From a checkpoint of a small mixture-of-experts model trained on Wikipedia: 64 experts in each of 10 layers.
Below are experts of layer 2 (counted from 0) of a mixture-of-experts language model. Rows are named router (the router's row for the expert) and show model dimensions 160-199. Each number is 128 + 24 x the weight over its row's rms, rounded and kept within 0 to 255. Numbers have three digits each.
After each expert's rows: a language model's description of what the expert responds to. This comes from a sample of Wikipedia text that the model never trained on.

# expert 6
router:137105143125181101111106155153146180127140143165164137121131116071129077113141104148132104126124116140124119102146135107
Description: Semicolons, colons, commas and table pipes separating items in stat lists, results rows and tables, such as QF 108; W 500.

# expert 24
router:107121119153108096164128159115145118147091146116121158127123149163107134136176131159138179106128149139142136146114122140
Description: Sentence-final periods before blank lines, line-break tokens, row-starting table pipes and == heading markers closing sections or starting new ones.

# expert 1
router:115145075104125164110098100152135132123166113123147094090120122165151123165126122135086100150127116128126102160112126150
Description: Single digits and small numbers, especially final year digits after 200/201 and numbers in tables, e.g. 5, 6, 12.

# expert 59
router:107158128106145122111098138124144111132133117101117110107140118165130135093102128099151076099139146147147097100151136108
Description: Function words of, and, by, more, and sentence-ending periods, notably of after series or number.

# expert 47
router:167156103135099079119094137082141142147130147109098102089112136107126117105161156130127097120160110147119118134103142113
Description: Lone space tokens, mostly in tables before a number, and year prefixes like 199, 200, 201 that begin dates.

# expert 3
router:145135127069122073147125157113172111123107154135151124092124064115140117128134139112112132163154132129109131133117123160
Description: Bare space tokens opening table cells before numbers or years, plus capital-letter pieces in abbreviations and degrees, like PhD, CFB, AMNH.

# expert 52
router:115103133132134109176108109118174117104079136108122101128101084127088102127121100144132145142111108165113150146132095107
Description: Capitalized first words or pieces of names and titles in lists and tables, such as West, John, May, World, S(ame).

# expert 7
router:175134110125138121102147124101134143127125091130107151157095135123130156089116132127114104171142112149157129063104129088
Description: Word-final suffix pieces forming adjectives, nouns and adverbs, such as -ive, -ation, -ically, -ately, -ary, -ed.

# expert 12
router:134155139090113141128106162115127080118119154096161157118113136082154128160153181136089128125102097152178125156114112113
Description: Sentence-ending periods and decimal points, plus single digits inside numbers and years, such as 39.4, 201|3, 6.4.

# expert 17
router:188075153118143116108090146130142116125121099126136099140094121165138111140094132161167155128108152201140162137109147114
Description: Prepositions in, on, of, to and heading word Personal, plus inner name pieces like el in Hirschfelder, en in Gefen.

# expert 28
router:186110116141133121147124137107126136131127182150131105142111120127150149138121166147116127136093162111158097124146132130
Description: Covers "the", "new", section markers "==", and first words of multiword names such as United, New, National, South, British.

# expert 2
router:115147153129136098138142084105191171089151133157181106111123071097108091076140084145162097128098077131156101083112122134
Description: Determiners and pronouns beginning a noun phrase in narrative prose, mostly the, his, their, he, that, this.

# expert 56
router:134152113146123142141088146141115110142129108158129117117118141118107110118135122131144175178128152141123119132136146095
Description: Head nouns and units closing named entities or fields, such as County, River, Party, Class, km, °, often in infoboxes.

# expert 38
router:169132139144138128152105159156137162081142094083127097158142123119125107105161115152109177101090177101129090145109130158
Description: Attributive adjectives and modifiers after the or a, such as central, former, public, national, local, plus section-heading closers.

# expert 29
router:107110142107140140171106142122123147129145146100095122111145107108115137134150159128130110129150145090096149138122126189
Description: Heading-closing == marks, round numbers and year prefixes like 200, 000, and words such as named, known, name, three.

# expert 60
router:111113094128140118103153146123121111137143155107110150191146140135131102166125089087133182121149119161146123098154117132
Description: Prepositions in, at, on, for, during, over, from introducing places and times, such as "soccer in South Australia", "School in Nashville".

# expert 11
router:134117125160158100126132123129120142142130084118141143161138142156079152066151115164169135106117116084082167119101105137
Description: Final pieces of surnames and place names such as -ton, -ley, -man, -eter in Exeter, often in tables; also pronouns he, it, his.

# expert 8
router:135141148191139147112144131097178108134102130134159124132135085050100133182128095171128179130092159104114153143141119120
Description: Word pieces inside capitalized names and rare words, especially after an initial capital, like Th-ou, Ch-ou-les, Mc-K-ee, plus apostrophes, months and table rules.

# expert 33
router:089094073129092135111108129135126088126139103123133109091097145155115112091093150140137100107145138160128128092092124126
Description: Paragraph breaks after a one-line short description under a biography title, heading endings like ===, closing parentheses, and spaces before years.

# expert 21
router:143166160168123130142148146119138142073122112154093145127112133131151125129103114098107103109108133108143112125174147123
Description: Opening quote marks before song or album titles, opening parentheses and table pipes, often in music articles, as in single "Adorn".

# expert 18
router:093135111164128121108155142131113103140152099131138150060114135123101143162118141149116145114160111101130120134122127118
Description: Commas after introductory phrases and in lists, plus connectives and, to, that, which, who, would, could, such as "Later that year,".

# expert 27
router:090132127072115088105112128147167141162111138138147142128147081129105128095139163098147101133155119172150131094159128180
Description: The article the and their in running prose, table-cell spaces before numbers, and second pieces after a capital, like B-al, B-ug, F-ey.

# expert 23
router:156129099092150113190100102128113123114175131140142124118121160135169166119077161091148118157157139093121129159094123121
Description: Single consonant or short pieces inside names and words, such as m in Parmila, s in Bars, t in Protests, often after P or Mar.

# expert 31
router:102110144143124094140119110138124150122159128100126097157098135099139107148129100122196127139104129114165143144127092103
Description: Field labels and key verbs in biographies and infoboxes, such as Died, born, released, served, Career, ISBN, Preceded.

# expert 26
router:132137113141146099160171144160150136113119146160071131142152151121127123110110080136146170105137145184138133168106111142
Description: Conjunctions and relative words that start a new clause, such as that, which, when, while, instead, plus commas and brackets in chemical names.

# expert 35
router:107132190162127147122163105134192121140085135118134121121116134115108090131122144153121165134120157118115160126101119139
Description: Word-initial capital letters and first names starting a proper noun, such as E, U in U.S., Mc, John, William, St.

# expert 37
router:146095132130150141109147079107111157144141133129127129118121136111122113140120108121159139140148143139110114167149126138
Description: Year prefixes like 201, 202, 198 before a final digit, and opening pieces of names beginning a word or article, e.g. Ag, Ed.

# expert 55
router:124112147123172101181160125151118149105151158160114144151126092115131125113131156165182135154119085117102128155121153125
Description: Capitalized place and person name parts, especially York after New, plus New, John, Mc, North, South, Colombia.

# expert 58
router:158134080103132124128099101165153165183116111153146131113096134139143143160094142131112153136127134127155122139096107152
Description: Single digits in years, scores and table numbers, such as 200'4' and Q'3', plus the preposition "in" and some "by", "with".

# expert 45
router:128110165128132127106094098118126132167112109145111156136180141122132153091123121118143145142132130128144204108131138093
Description: Final pieces of proper names and words, such as -ina, -ville, -ford, -ova, -ira, -ing, in place names, surnames, lists.

# expert 49
router:133119119121129113150141183124136129079138147110148116070141136149116099133120098116112096139126102114145134138118122135
Description: Bare spaces before numbers, plus short words and prefixes such as a, in, well, re, dis, un, s(over)eignty.

# expert 19
router:155155144102124129127115068105103142120115078128122086147112133132092143157145151175159145147099149107132131164119074132
Description: Capitalized words in names of countries, institutions and awards, such as United, Kingdom, Persian, Best, World, English.

# expert 48
router:149149149141175131137140135131162109171090137167103141136173172132144099105099077142054138133202134121129129148123076130
Description: Sentence-starting pronouns It, he, auxiliaries was, is, has, been, and hedging adverbs like also, probably, perhaps.

# expert 43
router:134162125103139124150110119110098119127146140136138117101125151079143159084180116106124126154129143113111164105109111111
Description: Middle or closing pieces of rare or split words and names, such as catap-ult, prop-ri-etary, Dav-ina, goalt-ender, Obso-lete.

# expert 50
router:109117125174128092138136134128143107081136154147142084162172125123153083116195142095113144102135144141156167131110119144
Description: Capital-letter first pieces of names, such as R-uggles, L-ieutenant, Ot-is, plus the ″E of coordinates and the Country field in infoboxes.

# expert 61
router:118121102171092088121116129148147131149112190148109125143149172142148091134120106146098153133164141125141129147173129127
Description: Frequent verbs, adverbs and quantifiers mid-sentence after was, is, and, e.g. also, have, one, more, out, plus infobox Location.

# expert 20
router:145128110129143143144159119150094107119132117102159086099130085116077107106148119159093120125131142126154128122144165124
Description: Hyphens and en dashes in scores, year ranges and compound codes like 4–10 or 1964–1966, plus line breaks and table-row endings in lists.

# expert 46
router:122128113134128157094111129139086168080157105111110120156167114126113143166145131150126078127105140148139101160171129110
Description: Nouns and gerunds in sports, media and election contexts, such as ball, team, season, round, election, air, scoring.

# expert 16
router:117136128128120135143125128148098141134144088115108117152129163131162124106167144114154119177113118095159117162136151174
Description: Uses "as" in cast lists (actor as character) and career verbs or nouns, such as season, released, served, played, part.

# expert 13
router:117119124135150076118091132135096163127103130101108123109165133153110112102093129137090155162154130164119144136090155146
Description: First piece of a longer word split into sub-tokens, such as met(adata), con, Inv(itational), cens(orship), plus month names like May.

# expert 44
router:138175109102114132135160163158152113105110172110120163106141133117143136131138125163075119133122079132166118125176122131
Description: Single letters that begin a word split into pieces, like p-ythons, t-angent, C-elery, plus spaces, dashes and colons in infobox and table fields.

# expert 39
router:114124168110136128138128138142133109149125149097137147092224131114144158080171116151140111092152161125104166103134143171
Description: Short word-start pieces, often after hyphens or in foreign names and compounds, like comedy-drama, Bagh-e, daughter-in-law, Byz-ant-ines, de.

# expert 62
router:151142143124101084120104104105152125140123148137106178119144111139121160154129142185151132106119142160064102120114133080
Description: Joining words and infobox colons, mostly and, of, by, with, from, and the colon after labels like Arrondissement or Preceded by.

# expert 30
router:118128108132114118144147110136113112159074140101178111084143153131075127155089125123138136094110099128157108154138115131
Description: Articles a, the, an, The, and number words one, two, usually right after prepositions like of, in, into, such as "story of a girl".

# expert 0
router:123099127156132162158175106113089121106114148102110166121100125127153120114105142127130163108104103145138131090135158163
Description: Opening parentheses and brackets, table pipes at row starts, line breaks, heading markers, and prepositions like in, at, from.

# expert 57
router:118100085160151157088129108130115127100144087118132153089175115167156171138137123104114099149104161114086180163138091147
Description: Three-digit number chunks in years, vote totals, ISBNs and coordinates like 198, 261, 300, plus some place-name nouns like Courthouse.

# expert 40
router:125158133074115140127124121122123152098167110117083140090177122153103130131141153120089106144097145104108121125120106089
Description: Common nouns after a determiner or possessive in prose, such as life, name, career, work, album, people, study.

# expert 32
router:097133128129157106135123116166160151117144132098101148136150141154107159111136095150110149123118152149133124160130117104
Description: Slashes, ampersands and dashes joining alternatives or values, as in 508/774 or Evening Wear/On-Stage, plus units and labels in tables and stat lists.

# expert 63
router:118109139134090126144127114114100140135123094146092131134117154109172138111112139086106123115180104131140118108114168135
Description: Commas after dates or clauses before and/but, and single vowels or short pieces inside foreign names, such as rad-i-ator, Gu-o, Miss-i.

# expert 9
router:092088161174132144146119145121107147112116132141140130119177083133124099148112112103092143123061112107116147170165143106
Description: Common nouns after the or a, such as part, end, time, station, final, plus mid-word pieces like re-, oot, int.

# expert 51
router:137125142115091125148137162157109085140131161166116130129085140132161144132118136101157099140135148108097135163115114152
Description: The word as after verbs like served or regarded, plus such, became, because, would, and table pipes and list commas.

# expert 54
router:101100111132144105124149146146143098129145133148128086161169099127147094084132158131157127125166098058135142113166094170
Description: Mid-row pipes separating cells in sports standings and stat tables, plus prepositions for, of, with, against and words like which, founded.

# expert 53
router:120080129126114159188103154143100116148132170122153077098113158130141108150128141116085076151114128097159149112136116130
Description: Single digits in scores and tables, plus inner syllables like ar, al in names and the prefix un-.

# expert 36
router:097129116168124142145123118140175120076098100133131096118146116119141086146089101109109100123151099117159153161153154141
Description: Two-digit numbers in dates, scores and ranges, such as March 25, 6–18, 23 November, and sometimes articles the, a.

# expert 4
router:114139155145148156096155101081099150128151108131148127167109107136087164119151145119140142166108126150125126139125078117
Description: Possessive 's after names and the final word of institution or team names, such as University, County, League, States, Yankees.

# expert 22
router:133104103101092140096133113111135084136141173114166107154142144109149159097132092144142147105170170109118123106135090123
Description: Ordinal suffixes after numbers (40th, 2nd), rank words like first, second, most, only, and "was/were" in narratives or result tables.

# expert 5
router:097133133086098155124120136159114146122082155150137117124094123126122134167102125152132167133111104100141126143130160131
Description: Word pieces continuing capitalized names and foreign words, such as ort in Tortricidae, leg in elegante, plus year piece 202.

# expert 34
router:111123099071162097123095120144144155158156130119150137132134106134162134123102139153130153120166130107089117099094111139
Description: Prepositions and clause connectives, especially "of", "to", "for", "by", "with", "after", and fixed phrases like "according to" and "due to".

# expert 15
router:154104090136120135110157131101137133161140094167096101127111123129118121129096149121126112122165140165099139144168130059
Description: Commas, periods, closing quotes and brackets ending a phrase or quoted title, such as trust", sister), plus sentence-opening there.

# expert 10
router:090116120133103116158143147169182115129114170168154110126141079091125095151118140125089170146118128102093135119135135153
Description: Single capital letters or first pieces of abbreviations, names and codes in technical or list text, such as GF(2), TGF, CFR Cluj.

# expert 14
router:139147133124140142154154110163135086141139121140127162162168095065127078205186137132138130127144107185104164132160150155
Description: Middle and final pieces of foreign or unusual proper names, often in tables, such as K-lav-ins, Is-se-ka, Akaney-a, Ar-ds.

# expert 42
router:114099128127120108141084148127142114107083159157153120182136158150119140153123178104139123125143114119138154136158156135
Description: Suffix pieces completing words, like -ings, -ations, -ity, -encing, plus common words such as used, same, album, are.

# expert 41
router:085126100170117155129145169136167106142135144131132120152135147138148124083090128140166105118136132093126151124148120154
Description: Pipe separators between table cells in sports results and statistics tables, plus copular verbs was, were, are, is.